From a checkpoint of a small mixture-of-experts model trained on Wikipedia.
Size: 12 layers, width 512, vocabulary 32768, 152M parameters.
Experts: 240 clamped SwiGLU neurons an expert, 2 picks a token.
Training: 576M tokens, 4394 steps.
Below are experts of layer 7 (counted from 0) of a mixture-of-experts language model. Rows are named router (the router's row for the expert), gate (a neuron's input weights, with its number), up (a neuron's input weights, with its number) and show model dimensions 256-383. Each number is 128 + 24 x the weight over its row's rms, rounded and kept within 0 to 255. Numbers have three digits each.
Before each expert's rows: "comes after" lists some tokens at least twice as common just before its tokens as in all text. This comes from a sample of Wikipedia text that the model never trained on. Tokens count by the router's weight.

# expert 12
comes after: "\n", " |\n", ")\n", "0", "|", ")"
router:125121124095153158129130146083119137130103113133116123156109090140097111097105100093160133116134133175108159082163101116089167078127166074089176164099152145129143112156122134121146157090099140161066077117118097089132137089113144116136135120134117156173104108164119108103129111115115155160124136144156097179139113160108157097181132107113113096132143161114158114124091167146114141098102
gate4:080138093113096064138147157109122121162126108152127141118167087126142135119168094105122131126121135137090098115133120103128133138089164104103135109134112158122141218115108129127125149124156100141137090119113141079148158113100112102105156133162091119153133152133155134164144097114127058142128147154103099098124111125111110103115125136068110167097133121177098132155090161119127104154078
up4:110155114125106102165127150082132086190132095157127148121151099106133113167150104110124127134119143128136100104114129079109129153134139162151097112171131111155136188123135152114102101131111117141157104106169130102129137141140125093111147121129125105139150118112136088163179090106139052124132151143116118130136096130118163105129145134079085161134127119150142139170118144114081126131061
gate5:162104130114135124132140175159125182090139143139119149117141108099144128128148112102168172107139129129157106113173128117130142115150134103124091142134120116138145104103132122178083113137125137125058119125137109112032141108111151172138149080145087146161137151137130076147115148126121157144137206137125141119138145158100152147119125095107105151156111108170174157084132160108127127108131
up5:156106107094115095133141145169116183111109168141140166147109123080137134152113125132133122110130154130158127094177127121123152125127156104136082143146113133148135137077110120181080153127167168095078123158147123128079130111100151142124119101181113164157138144115115109146127117104129152120119168116132134152124125155103148129121109119161120117184128098125172146092134141104112111125119
gate6:153159137115155143130144123110106129151104182139099089117153145134142125148126107148160139109122078123131110131142169136137103094096178100133141118110103150112105199178125096128094152145126146148121109155132114088173119122145127129146130137115134130118149097169141154178151120085107081136079077115156090105155128119156115076131103131131106138148125117151106142107116179127098138127070
up6:139139110095149132081133150108111144077119144126122102142136107117110110144109109136159145141134078103103123122176162130089124103098159125129148115101091133120103225156137125121127147165123125132108149110151131122145138134133149106113139132138118111054132081192135149183132101095133129145099101120170107120155138114130123102140073122140133171160135092121132129108144172121134143090075
gate7:105121129129161142137167092118164183103170107135122108146140127126117133124106104081134108122097136125130130152159146119067195147118157097140129132132107137150097113155103128120147107133146130120143160128112151180103146159109144163175146113150164138146134118128121181169113111136135114146126149105172164094117141114153122083113110082104117088148103141144123115143097112133081164124149
up7:116138136129156135124128100138124139087155091127138120122112114130078090100120093091115122123096129115130151153166160123081176153121143112151152126130136162152113119176089095150147119160154110140122143144121103159117161138136150176106122117148138122129134101132123155175128157120115122164088123105167179117102127092159120105091130109125138117129103140167154129181098117137112164140149
gate8:074135138146098116121089102098076104129184135123101154137108099141083141112127125133131153108109116122140085153129144119108122127112145090135139178133111151121109113121116134129141103127109112087109104085124110137155125093112135111120102143174099134115132120137138088132125101144163084178114167136163107156166091152153137138120138130133152128155140138086112170145168105151165117104156
up8:071146097120086132134134130107093114164086156105117146121117126116103147091122123140176153110101142125145116157105136116123098119116153093130136161141136174107099138123159148139137093145143106083073145106134108156132094081121142143132110169156096153145158105166131129098142114143153088149095155158120092153136109137125128145102126139119117154086135114122130121145157110145170123131148
gate9:172123111118139132119082120106098112104090098116109141119099145102149110146181153127113143163153124161109101107155130116111120122116174119155144137096143112127144116128103124117125140086105144129131163163160165081152153155118205130105103109135131127113114134156155068126096119097101134139140120146129116154126103153132154148107143088114121102128126108122116142121151149130112159094146
up9:111154120135099153119109127091070103121097097122133139122118144125111125153158132164101152134176140142123094116161139112097113124096170127163125107089115103114134119154116100091147149078091133137140121168131146094139109148108168146091115094169137148147127138143138100127115115103110159119128097124108125159113092116133161118082122116143087123133103131130115154127150131146129131128167
gate10:154140138138140101132123078113126084170119103103133135147141170132093116166140167132134158172159163130118161130141116125101148154133143114094119105105130145131116121135106115118125141148132144153098091082098089119134177137119125130135121145164141150133144138145114156105142077117131141116159126072098151139130100099082115125090102117097151113112206116130101104132096142175124169117086
up10:154148138110137138112150114145136120157102094071111143107135142118118161121186119128110135129093166142103129124134102133110174177091136103068162123121122163108106123121121108120119105136143131145114097130099118111134131152151143163138143109173109156104079107136141144109151104150116105123127091132110146101126119155092098121135131149121093138109136109156141105122099168122152146147135
gate11:141117161103121176132156129151122135131125170154199163086133141125144154157130126081138131114115123149149169088148140147141146086138142135086137107081156127148091128152103119135150138097107124116116105115108136097149137120085135179157125153074120156126148149160154087097118174090125117096121141157112138142153118149092125129152100161093130136082155133074108110139121156183138141110163
up11:141112122121138136136130117138104138099128153150165148130102116120122135165147140095103119127173124097136129103140099156129158081135131119142151168079142124154094129126086138100159135086108130097098091117138147084115126134116149162154122132077096159127127156150162127118098153081127130094120099125120140145110131144097142147204088130127127119083177134104123128144162139187116125136134
gate12:166133143121146122146145160122128171088154112160109093102109153107102156116122161113108122147158084154144121120142119144133100145130124133121140147109094149130125110134186101101147142112139076142101158131138091138137114160150149132137120151121131149114127136158141138110146121147142137193137149109123103132129138087089174117105112163138138096090154120161157119154095106094115129113140
up12:174127121103120128157138142116090171109181117116094080074146143148053138135133141142149110148169088158171120141169155123135104150138175150114136118130116117141121096135161119113174120109132109127124134138147094138103130127167163107111132136161150138106140132146152116087112107146136129178154141152119146131142153095097176128093128164104122074101143123123136137128102115078116172138147
gate13:141139152099121119121100128141131125154101113098149093100132123118137111097104100117138141138147137194094155148151097140117126180090155095151116116107158102158154124091113110133134106130123108141115147165117149116136142164159145115185146165114122106124112146162123093069122133147146137147147128089149114157124158163158129141081095128124105109133140143145127160096111132161127177125142
up13:150124148125130121094091097145127109182129122118106101108110142107107135113114132152099133151130146173124125136136102091132115155096131117147120173143131124157177174140112097122130138131114137149080122155106142175147143136137096108178131153119108140130124109137118080110150157154133149167131138080151118136104134144172139127094114137113123117120121182141102142114111161158130144106134
gate14:124150143152133124130172087134135139142112126176120121116093117140115123124119147116105128136126166139094160182150131114116114109104174098136148122154122109136128094148116167146129127157098094130150114118153102166109084118141168090111100139120113165128126111145130141153147103126132130122157121110124099149103153087173120146139125128090142140144069114151139151114150130110144153153095
up14:115126140113139137125149095106139111128110151147169123145104106144107100102098163089087114125140157156099113180138118144099131083080162100124164114141125117150138108127098159124130153143096123139151117106157110140106125131169156100087069094103098169157155166120106163128174094128151139108150142104143109143123136090133114165132106099122124124148094110122134181110148097101121158139101
gate15:136152128146155124112136156143129141110168118094142094096077157116116217106146151109111130147128107108112135114138177112099151110098164123141108121096113155099157122121143153093170156129087145117085118161129096114112100109138146087165080146137132083142145171082129073130106102127120107144109130142103087117126125130174149107134130134125128102135148118104140129177142127139145139164148
up15:155166108161132134087103145114109142134137116090130120112118120136105180102138144095123132147136100134105104123133143121106144073108132101120133130140133146156152140097125153130131139124082131126088092134145121144100123142160137109118089130153137119159120156121139077132096090121134120156122117145148095119109144097158180128133125144133115112095147128137148116144125130150130136134139
gate16:089102122105133150080126121131139140117140142129126115137106118146116076143089122085161106165125135096139162109115138117099116099144149111115130091088119157105157146138095141164107180066124124121079103126161126116160182126130127141171107091102139152141087097206129105103128107137110145149083117141123134166142124164134129101131118166121099151088118108094137101119135129094109111109122
up16:105117125124134175035162145141108143132112126130127127144090166107141148117131130121135110141098112102121110108109142128155138112163116116135136094108149131088152138145124134156135171089136137107102105151176101080147136120129120127139141095106146134146103118179112097089138114131106105152113139153105127140138109148158150104106125166145155143133148108087143109125143147100129143128132
gate17:134132171121122118093111141127140110084146154111107135155132170123147094143079090138121124118124190103091089157135076097145125115107158113121093077151135141107145126130118106178128107149077157086117130139129149134151072137129096094116138109137107139112170131116129133103160119108153101133076144156112124113117125142153142057111117123145137117095119145118142113159146114123138131118112
up17:119139202136139115100127151127133130127132174124100154183123153130166088161072135129123132111138168112105074108154079118167131124121147113138129102116145143119138123123085144173137106117109131119089104142136107095131107121104110092097140085132138132121171142106118116082143115069156109114104134118150117107143125135141146068146132107148105130109136179104103133145167159134135119082132
gate18:112144105127105120126110115147115119114100078138155141133126122149106107157127156115143119152127105133087127137154126147146152076128157110103147104047127137103124121125114138173102127114111089116156134128131076125085133131182114149144144126123140147158115131139101140143130112100122162095135102142110125149128114132075125152123102126070143153180109132084117139131125139113136144115095
up18:125135083098143134117129164111102118106149069148161137111102111169096130169161165120124126131139095121083153134150136187150168094115173125108140124023162132099119127145147146143129146123123121175137134105121112166093137135166136152142142133083132121149134135144117148156137124129127165107127115133161106139119134146114122173120108167091144153134125083121132120122116135132137128121108
gate19:152119133089112124116099133122143124146090148171143118122090186158142074095096128115114131122141167166106133132122130121098102155141101126129144083121126199123117126113117129121115122100127106112154155080145130119109150109147148113122056135181176146122143093145089149127150117138104144130089150115163146136146134137137136120137137140159107116152127157142157133139112149106098126095118
up19:135132149137124124113106130108117144116108134143173129159088150134154112119132158119122162161148150091102104129127141136066151136111140168134106119116155179118116142124123170173124109120093102156120146131146117149123113125123154086132074143166138182120123154123091149111168107165125167148124142115135163165184117125120154132131141120123093170116142131147122162176113135114087116117116
gate20:125107159123169143103136135139117151128142134151121133148110123123097130123100150122073120109126141102127094125179126101151122128127148116114130132082140126106129111137135109109100109126102121125169138128108140166166116106128115117110136132142143135113149155135123137135155140134132128160089130075121106127184148134185142134136143146093151127083128115122162106067159089171146130125142
up20:103100173113166127097170097139124170129149117179126137134133162088120110106103140111105103092136147085137143130152147108139123136144145103121125112117156110083150138159151116086117102144140124102144177135105132141179083158130125109120115117130152129091148134143153173133164154128128146154089145112126106126179113108185151118104149138096155095117092117102159110057131117188171116109145
gate21:121095138102137153155108168127121142126119134130105159101105118133151108125166129144120174096161159144121086190122082094095117085129107097150089147140148177119140091160131129110088127103101133116114120118132099124155163121159140141144124118123183146095171112142118120136117176126123099126168128094119112143149103097078132145157136124107095136081156106154124125110097094144109116144091
up21:131114142093110149174129162132092123162120100131132142113088127117166090117171161143121159087141108129164117130143093110142132112133111129161115159122181178117137093159105141116106139114110165106089108136160104123133115145166138163179103105110189131123113118105107156120102124126125125130123112094126119138163114110120133167183093125136064139108155103144142135119103078137125122126095
gate22:145121149140152144131152111095102159101149096134152150143109094119133105108147155111141055112144144174092110107157138121122118117090134134130149124113153112130119119123117143100125141134161152112130095134146177119125131128169083156108154097122143125157076183144111148140154117147124164136139101120108135109113099144147108139110077156148140127195106117124141137098117105079133142116103
up22:168092155103128117088141154086126140099151113134126131129078118142135123104116148114132061137154145152093131125155141138126135122109162141136127092089144125140129142132129126095109140158173106115104115120136148109114144138179078125068118108143154094145077175141128106139166107130125166131132128128093163113110109172112082100097102144151115109161111128111149153091134110108136142097113
gate23:136162145153143150151125107103168099166093140133167201117107106116150143111114152118144114116126167175149161100158148140118127117125081115117137136101135102147142133136112117112115126154140118110105076152127108126095121114145129154132095144146141119154115121106131129137116117110138136147131157159120106118159092111153134170125151133117108135129105144132110126106069114136115122134176
up23:108135101105103155133111104107151111112147119110151185109117051107141131143086129110147152106132127149165192125173123129098130103103116108105144136083135115087118175137151114136125137156123122139120109139127108116113130127136136152141152170139157123147137132143148124109154122137123150144139163169141111106143114101127116151144099129117117175129104156127109116149104143125123117126124
gate24:111098181155200155115145118133132151111137096119082057142122154114137125169087130111156121118121150117130069116193094133120090153187127157135141108127152131127137110158072136149161133148149161149138159124172113107123106182118085146133077101125127118108140097120117107135152098115114160104122081167157101114133132129143123139126116139094102093115114104147108139102120140131146156155116
up24:110116163129161139116114178132121153118149098170091055132096159112136116163118132099161132115136102137113094104192129115124096151153149139128133085131164124125133105157057126137171124126158184167162137124155106064149112171117058116158101126102116136133114105156131110149113108136138129131107119142192115114147128146158134117123107163096121136115111150126109113148122149124164153154128
gate25:084142184193156146143146155108172141112132111159115124123109105121135156073149130113120139092112137138135085158142135147088127118129098139152090138117145155100092110136112105143120120109194142142122122122096138114142095076121139154121097148072113119145116108113116103128114121133094133143134162108142122127131162113148114132121139107157094121119143101129110175111116136143115123116161
up25:117138120218167168109134131100168133099092162133169112118139098126101140111146154110145128126128142163137153164159150113118172108097117130180106151106137102104141122130132137137156160091142112154080140130088152102150110077123113159068126155108115121148114112092142089085144141107142151110154142110092113120115116118116126128167134111174165150145147117123127179111129135177119131121127
gate26:194149097095172115159107143145115110086141111164114134106128140123110073142138159103106120142102088163109124161111103082132120124112125120119136121103134150148142125103109131117134151037094080146107153140103150141088137125117091136092147097161120129184123174126114165118143130146122148118153106149082103131133135142098140129131157105167104125061119133113108087099106120102106087150121
up26:187143128106184137161086169162089139130135116154109121114148140095127107126100123104104132084092094150101128163138129100123101115119119143131151129125097144139154113115134111112157162099098082149112153125089134151102129116153136126126129098155123149156110138134085151124134096146159166135153118159135084142140162113120139131156127118188157108065122135121085074114110121079080098139124
gate27:129122134127147147112160099102116129147113091151112102082112152135104136148094122125127178115098182106139149125146109130128117136083149133092128110139182153105154169127136155119130160125131140079106143113148142121149118087134144095150131096153088120118110130097125123126143159100125122115126118117132142129131122135159158062164133145144137105117129141128116143096177093130089092159130
up27:140104151129096152109147151161132156124128114123114114097099137129156124101078131165125138128135111103096145112171096113145126103103150121106132129133144147156099133100104157111159162158105122169088110150083137099121165155134149098129179125110117150129122141136097144127098135151086133125144135171087142159104118098109175109091134069113149131168140079094112123116134080133114160120094
gate28:192116135102108195099116098122121171110127130130149082141173152115132089137128058145109125157127133160090122115146118137127129131122110147114169115127134147135127113094140124138086100081163198097095129167137150131166103087114094093135129090137084152127140141152139106119098148134114127125127123149148125108123123129136133118177112146122089150132159138146096135162124153113110131115135
up28:175143130085125175117150105098113132146141118125177075146169124146122133138132120124132132164124148164122103111177133116098121135135107135096144104135138140148101110121155129094070130109139192113104139140153113130130087127084101083113129082141107173090157119134140097128099138126107128152124164118126102111102104167169124139184107156104137159125127121142152101153105169131125106164123
gate29:116141161140138130138145121143131140148142104087137094117121109131105154122114072116147134116158124174137140124163124121128098114133146096125140155101148116144132123130105120140080148120108101102109103110179125180139148137085169142178121126094122119097126091159146139080133156053128120142166127108119108120141139154137113108134143122089091143115149103117119107128134146111119124138174
up29:111155119150144119144141140141137162121161130125171075129107130111120139148132136131173135116143109154136146115168136127111072110135146110141113156079084171155147131142114116163118158112110125113154119168148096155157134126116146134168116101089130078136118131118119131112113177091114109117129168092080118136103155154148116130119095133121081119121133085115103125097156109086112093133160
gate30:147145113160143129125109117146119129090114107121116133137113124129105125109089162132125114100128130115107146128153193152114160129164137091105116135113187129126152103098128202138165168144126167168133084117150137112130134129131099131150146109133149137127129094120136079125134123111118069126150134136116116120083132134166159140086140141144103117103111116190131125127070152100157130073112
up30:123143125140142105148095127135119116075147137115097107139124130115081139114102168171128140099099111157139159135158159133125140149172144099125130146132190125126179134100124201156160164155123180123129075114158137114134127164119128157142137127137156165147118114111130092108131090134122064119163137122115139136130147110137151133090150139142120101107110099167121119143066175120168149073072
gate31:120078137128108156147118132155172142147178158088073112178128153148103113142117126114179126134145075119113091154126117074144121120154128108158142105121143135110095158098136132134119155096134110124115095150137126117100122126126149145101167119128124178119142112099147116154088097142156135122146125148166133140161120144124141133143107125156148142143133102118124138136147119153115174134143
up31:107103153131114139146116133151153133140145139132087097141133126113097073140110100108107156140141103121112124137168090058123130106144109118133150095115137107102126150077140141108120147090104115123094117132158123140100139141158164128128145113115119168119119106108153111144078093143146174154140121118179160168174113146145140113153115120133169126124146121129130173138160131126132151108124
gate32:115164124099124122104112085104076142140055142182092112132106115096108156117106142145109146140150128125137128128122097087118158104115145121122151110080147137131084143150094097155116118100165153123119142133148134063140153113081188112124124115126131134134115145148161119126187098148122119148091160093155144151127134113097136138111152135108136134157122116073132138119148131128160116092127
up32:134164121117128145126130088117105143120112136171098114120103135124127147109124133112129146161123160105129108143125091112095142113115150144146140110084150128113075133140098117164142140084152147105149137140170125087190155132127166085104121120142113150112122140125124118139174088159136156148105146066160150153123116116110151132134163138109126123173116100084143148137097151114157139126148
gate33:119074117108107163139119137143103112104120111117154113104103130113103102091134127083126155129131138133132143147137138165154164106154102138156139127119131139117053133102100120124129098134092108128116116116139073126117189117122147113134096109111067130115125115127163096133110125165110139132118110117115096130066131137136165130148133130141142145144150101159112111124123109153154115076163
up33:107108106127100172134140128120104133079132114109144154118124121117072119112163139093145140129146133087116126141102128166169164114142106133128143119106155144069075139106103116092110105124118145114108109112143085121087198126121142127155121106037095129144132139143167105127111129122112170136103110129118102130089106142144163129183143131148148126129144126180107127136128119148125101097159
gate34:146161155124158137126122156090123114091136097142123099141132135122079114116124116131124065130123099126102173162141095131149103104180136086125123112133113183139135146186075121088119120126188125158115123138159124097133126164109122132103123172147163138130130139154144112126112128122067135128097149155123127093141149102165107112164130122111182152165123147109126134115090125140179151124168
up34:104154197147132132138158134085139147133117155118128164129116163112104087084115151127125110120107099152142135145133107129125121128169112132122131163122123148107103156162120107174162123117186147166128085138141139108130124167106156139121106147133145107126116085137169147149123086136103114132111166106154073144151131122109097123152136141167131106103113166100126131115122129129150141173133
gate35:125123122135154150156161094096102120174141145138128169147112135149137138110150126075134119123143110137110108110160146114149127156079124091144184162130101170136125124120104166091108135096182124116143105111112150152126110077148132101125080071122162127135112147199109156145127105137116136142075148150150110100137145092135139113151149179150155142086152117085145093169106134170144153142117
up35:143107153148125164160164110110093107129099151113161153126096169151110109117162132090139126128155106164118111126185116102137137138128100098136127152094125141115070130070092148076082114117148104109162098139073188114127100075136110112130128110146131169122110101182099155114127095130111138168112136198135109128152106053154140146135134155099106151124123110097116109147107152155132147154109
gate36:128108152132086115143115101107146082098114130111119137122083101101155103148102130088114154115128146145140109139135131134152106153115137145138110126115152116110078125117165105090109151124107138118097142143145110123094117114114130147142136116124107126153136112111182131122154126140139160143129115128139106142153146072105095130168112097104113119128130151146133149147164102145136115092131
up36:112131131123108111175083113130111111117086139073151105131117122137145117145108164088083173109110111129151155146137171157179144127117145122117119115118177108121125112134143078133127171108114146146114151137168113139125143150121137140076124108132126140145120129106154106132129122125096139144131099156119102117121131102117092172173129099089145126135135128107118146137165102185127127067131
gate37:144132109123098143128066083104108163126147090094074171129160147143118108087139105132178130133118068158107137152196128126138140110088140138115127127145109131130139125123105159131114167088129095107132155130104123129171124099119141113136118151135140130127122154110156088120086146099136123140116117104132165112108174127157142094140154153163140138122167133128083130118098120109130136143129
up37:137132119126091133121107094110094171113160086118116148164169136087111117092122072098194122137119122146137133145171099141150117093119148104119141139141163148142137115137110120129130149062134117147148122125127144115164121135136130104120128165155135098127126148079129095105105144098099089092136119123147135138127150104146143119155120174149152148135149119156115110150111114090100120114142
gate38:162159118111161160110103148149139107147114160148101094156149150118078120105153099078066129132142126129146098119182083114098111148154134126168144132098098128165093129137093116118121123149093114103130170150109116115114138101117128087128062118108141139166134135133126149162147112131139138121131130145108131158152182160094152074089098135114101110126136143164178099160090080187165148143128
up38:157136131097108121087117168164083112113111132105097114145144157152077089150121131097118153117088146141156124106173079107114118142160119120174123167141079131164101132149097090143120125131147137150115144161122130113113128131083147117139078099100124179143121151159107145145161094122128152137087125117129119144115178154091129085118091156117127149122131109142171111142093089165143167130116
gate39:162127138125102085133124171172104156095103125160137100127122125171149105112126144080105148117148125109105205143121110126113127092140139116138160133105126166134148118149127167138119091141138152128122071138114126103183121134085138142117112093102160144114137125107132085102125136122135155113091110057134146132119122102100087146135149123139103112145119121111164134102118122143114177116107
up39:167148076124101128090119142179117120109095127129107132136137120171121126127131127106066135140118119130118174125123099126099153135143164126107146100126140172113131117151102154135129144154153137159092088136082134129136122104091145150127074111088165136124137078084111103111112156106132148124120127098130128148121135117136128132140165130118100120105129090079153155153118121112105128119104
gate40:112174165100152143086123139125155141093113132115114119099129142086102125139050147155076187155142135150106133104152123127136157107125141130106131132139119124137115062109160106103117152090134119085117143118133104145119097102121128123114151171173155093124137113121144109151145103126074130134134147130132113165114090124154151166158136104107144114123102116172147103101124104121115143132108
up40:097146157110168136093128138132127155077161132095110125118120138096091160123074138146117159103152105159125122076149146101133129125107122128100152107127155104125134045114131129090122127104138117086097157129124085146111097139101127131128124135165145088104143126125156115166140115150141153163117163112115148131115111123176157151173140091127173134116111126165159095094121098134127126127131
gate41:126105152111101119133082152142094128141114081140139125123124095132111092125089127118165122125149105165151142137125170131154115153113145138067116192104134125091136121136149103155100133119091097146123126158143160125121109140089104173139095139169063124109120135117116128122140106118137128139176118142138109143168116134175142157103101147138079167123144122121137071117099125164120122160127
up41:115151160101101143149128138121105110156140099152178138135132118146110102122103131121178116107128133142132140112149123125139151134150146124118148170089172145108105134123164116121104089106108155148103113173122135128122143164095131135149092110100089138119117144114125137089121100117151088146105119117151088143155134172175132157111121146140112152145154126101134138140102137186087150116114
gate42:101071133103127121095122101097129133099123116144173106172101111142146115089154111115141136151165139135119129124167119145081146131139126117157144134126154132125102135133115123144133101126133106102110154172090087128100119153132118095143138127109150094132157126134134127094071128103123125100144154123143140089121101101066111131159156072129127156127128111135112157143088103162119119173136
up42:113101126127133133124195088141124116145139122132143107088107105130119121112138141121112132176177162151148134171156121106104154149145130118146120130161160129134137143118121153157145151139159098131116164151093146150134128138165117112101145076133124133132153118151132137142107126115169118108131174149137164149085106138105137137118131095109117140137129135151132138104124110163129170141130
gate43:114128131129143146089172133131118166053104099097098142090097119112103091129173164117126151124145097114123095136173136157121143147102136118132156113141119148157142129118102132117140095092131101127111132113119140128134130091151133126099145116149118159153083141152145143143122086142179135120131127109141133127102140186132106112074140134134165123130151132144128126123108089089124155139117
up43:134089145145152129110136123152133192058112115124052141080117162137085088148154132144110151121152105149112137124157122149070142134151138074106119136134129132132127156162127132114116104092127065107113108124124124137134131093136157128093105104113127157131083130146166152130110137142194142104106135110141099141110144166121079137089149156111167147107145124110129121162129106072101175149097
gate44:117143136131100139094148134148115132111136135116140106129121142096128059145129132125094121137094108118131160119165130114079091132150090113176120129135108141124144155121091165162100138124126103088109082134124135142123091149129120159136140162142098124163097142121132187112074124108128132134141139161101100146168174100137101126121132160124149160133119140118110196134127176122151133114117
up44:117123156108082128120126148111116100123151147123120090115130128102115101114131127124088140141098132134119124121177121152075138112150101149148169110125139124118120131148062180130094133113110148114092116123119125135114096124124095163150132179130100114149103134139137171121066115111138144141136145162112088128150145093131151126145094146158104157129075129107088178128120160132107148097115
gate45:130140133102160162125134164142108123120174117128140120108132081131194159140134123138131131177133128119126100154124151082139136094142158150114154119118142153121089157142157125120116164135136119123113127099093106149133153148153114126149159113133124125116152142131118103136136133141135128125151115090140114127096123098132138130156116097109115055110122127109118109140099128160140161111159
up45:158132115099125148134087186124155134133177112106114060127131085143198153137113133149153140121136112099145079109129182083140147106143161122131160112129157158141113149125147133116097141130135101122081129106117110140144133126147127122104168096135143131131138141124167101138130147134119135136167109111126084126107103120123162089144134093115116075133144134132152131177083156152136150094168
gate46:116099068169134090147144160166159125107082094129113105094098106089130131123131082123105173125121116169148136140175152135127078101158110128112142101136124116147107144116187157145157141088125117077122132132106130153090122133093134115108178072144130117146097100099081117115144115132122149127128098147131130109089089154163140107113092147132133182155117101130160104140085165099118144088103
up46:100078077130140087180139160131127119115087101123113124099122096110130161121141108101119149114121081181159156149151158146152100124125126122131123108126109099099116133132187172140146135091129138130122129132100134130093155122108096132138182110142139139138111077098082101106141090137142132113124120137140124138085128165160130132112108148159114177158121119143146129159065166114126113114114
gate47:121167126139121148091150131104103110115160137129096114105130143131126114125148111112118141168152137137090121134156137103127091147094155096110141140095134052138131152149109107118154168122141121151142124090101130112123109154163116131145144110165165111163135116152130138094128096156108128083141120190140158159164128146137129104137119111128112114117124131136144131110149184164150123145115
up47:122120147157099100123144100121131090139101120099113141111146129127091102116139091130134133139143139153109088146143152074136072107112123123118143141111128062147126124158116119125128136108147096143160130104127124112139091100181118113154112114156170115176141141138144130124124093138104132100151131154164130168158126148099139110108096109135112120169137121140126122069145191147144098154114
gate48:138090159132150152150138133134155144116113120138120114131127146123120140134108118139152142147142099124124148141151122150097116115104099175179138147170110116140113123112155166138119158110134139065118141139112149089137120072147127112120132100133143081147108123121147098100154144128125158103130108117129128102109134133072130132108109154144112123139125100145142120166138079131167113111100
up48:116066152163144167161125137133144155104095140140117149137135153144127130108133111124131137134162141122121145129149146147117155134133125138116166112149136125124099120130144135112158162082158148102102096165122113114149121124142134135126158120138123090138113138118144095089152100114090156110117127133129144119140110173056124120168143130136109112114188128107163121135104110099143136130099
gate49:043135203132133130150134118119144153175107137114122107088147115120116120143130131139139120136119127154111093105139075090153124114176112096153137152121139138132099205109117148076181138114113129122117088081122125108149133151134120184147121105144151137117144122071119154087112118107107155134121111146170149116180143154120148149125155109162131170137133101114167114131117120129152174107118
up49:083159157121143135128102117147137155142123108113142120124132100105132173124105089135142110099108116111120152122118112132125115086126124130176184141131158161125110194106122136113176115115105132127115153136117103088172110138122164136165133143133120146105150097070162139132121099114116135137161117119156133116134153160146105126127151163131138140150119110136132125105108176102099143150148
gate50:144138127114101161120180140075146128140141137109137134117143116164112120143134127065124189143162101196113131109133125127069126149128141136141131129074150126114124097176107102107142148097128097132123099135137136131137156131085150126105097122160136105159162129106155099139113138135147138134144105153162048142149129134149091128082188146105132114129152165108091133121127138145143150149146
up50:163147129112108163100141131126120138148154138080136137149138118170123131129113118119116154163146109157144121107134129146076126145130137143141160139058103110109134130179124117105127166102119068150116110146165147136125147122114134117120113130126135086168142104144132108137114122126126117153158119153203062145136136126178091158064130139109148145149134123146112147129099162099134120132116
gate51:123121140135108114143172160126130099142133109134155134158147121089143160133147135092116144112129137142106139103151127058134143112128130158158133109114115145091109105110149121071152137105108103161120138155120103149157102148153094112119122108118123134108115153161189135128118123139084185137140152133131160132124120140149098160093131164110156101102153162133142104122159096116092124121113
up51:122145143094111106168133108156148135123144140135154144148155139111158154142169120077157154106113144140104153130145128113139150118122136128129152122126129147122129115112163113086137134098114129110150094129120112156184125135128134098132124120106100123113175144167157131153103133133115148112165094102103121144117154156152102094086111124123146095120149121103124123145134075120088115142147
gate52:153148111085148137126133165127131144115133130112147138093100106116140123136128100083118127136140093067128152127151148154129155168151146111130117134113116113142136131112146135136157113158079129133118127153144092124156090109129137092144130156129113103165169108117140148110151180119080115146103124159172123144100109128136126127068099096146118161094098100128100107131107157138151155125145
up52:140127118109121090118121182124143130142138135087131136123106143101144159128093134090162129152118134099148135127133165180107161145139151101137123145135110122093128121114124126123136098157076149192146128116103102149157103105137159095133139149143119124162172102094141136140141150113109126161092101154141102123089103117124156131084110082125112155090127113160090126129095140115103144146145
gate53:145165086134187148156152137120164150144109101138101152138119137134134090121166135102170137151143162129101135139157123150137081152116124163087130121125134113106117184140141148133197118098112143164110142113130141097166102104161130122156131115120153100093133098146158145080125142176161140126113093144126138092071123102153095115118120088174137114101169136144101112107145153100101132160152
up53:161142102083178151117181120119181162133134104139112131120140108113109098129131110140145140181133133127133141129151137133134128149138136173123147148133140100119106171143133145163158109116119173150102138154105126087121117116137099170143141109113144136093143115145161158093121175205159141113104134145106119121101132114151132138116095135143120143106165110151139127116152143078155127128130
gate54:123095134123151137115114147141130101104122135205108087141158136117144111116119118157071112091105118129163103059145108092118130137126097118107149147129113141075118159129103106189158150183136110139088094095127108160099138121131194130118140123111126116102128146110147112109174099116107128143147123155141138167150115138145095104105140145102104097096142134127103139132146111135169130150121
up54:125084126159131152125116146132107153104132128184104075125116134132159138098073098133108133140088103158145145096164114129151079150127127119147103142147085144082113144114101121168159169168142125107101105115133124131122153163151133116097133130155087131128079132166133119169165083140099140147144139124120146122160124105144100134169159113100073170155108134104091107185143141159140141142113
gate55:113139127098115105121123068145130141139149134126164137116112093154161118158112135092132130103150167102129107114160128107146111134146147140112140154093136137138099092111140122143152154135137145115119130136126125072105134110102123146102141115129164130144156101128169132160118126118135066143106131176100150148123122119162096086131128125111166142118127140164098150121111159159143132114085
up55:143134141110125130075156073110162167083146090104137126157122074136141123137102137094129116132159156172112137123112106113099137112158171130114154123064112118149114089105135101126150141118162116102104103115109136121137115145114126102126165116137154137147113127130171104162162170104123088127108125125112162173117092167146151105119108138079117170123137152147100112168132128157124094120108
gate56:116104129154088098091162127155121108142129121130122130124134071188154133186140112140149152106123147111148144121165137170179110119092125124129138123122119089097102143148161123129127104104119095140132134183120178111128125162101155125143146124125163127106155149088086109126113161138118134129161117124158104167135119162175122183147159079114157092148115131129149137124138104129129113108124
up56:090124153106089112107134159113125138127111114129141101119150119186107130173154133143184121104110163143133153092119123126111154124070133126110142107103151080132118153156145128103126107137091058167119165141142162093132130150117127154148131123155150128103159153126147144160144152129109116115161109113156107150129125154145109152169156110116143096114156156115153091148124146126093114108115
gate57:099117127138138131128155127125160122134118139146107201081134109111133113088164123140129099141158126148122092152152089110112115135118164106147125128102090117156134147112143144139132135157118167120112165129127171091136125107111101120110120137173150117115157149158119090141149125128144096115161103141089144094140139161116133134125137086119143130161166138154096130139126140104133131134117
up57:078132125133126120115139138088121153132160120127138142082142130053136101072118116135146144119105102113145109153144095084123131117131141079124103132097117122135114137084126134133118117117116155127111156101112160097121134116089114122147120120121188139153160132144150090109138125150087107115108121121110188092127132143156158117142134106099105129168184148152117166127147108093136161174138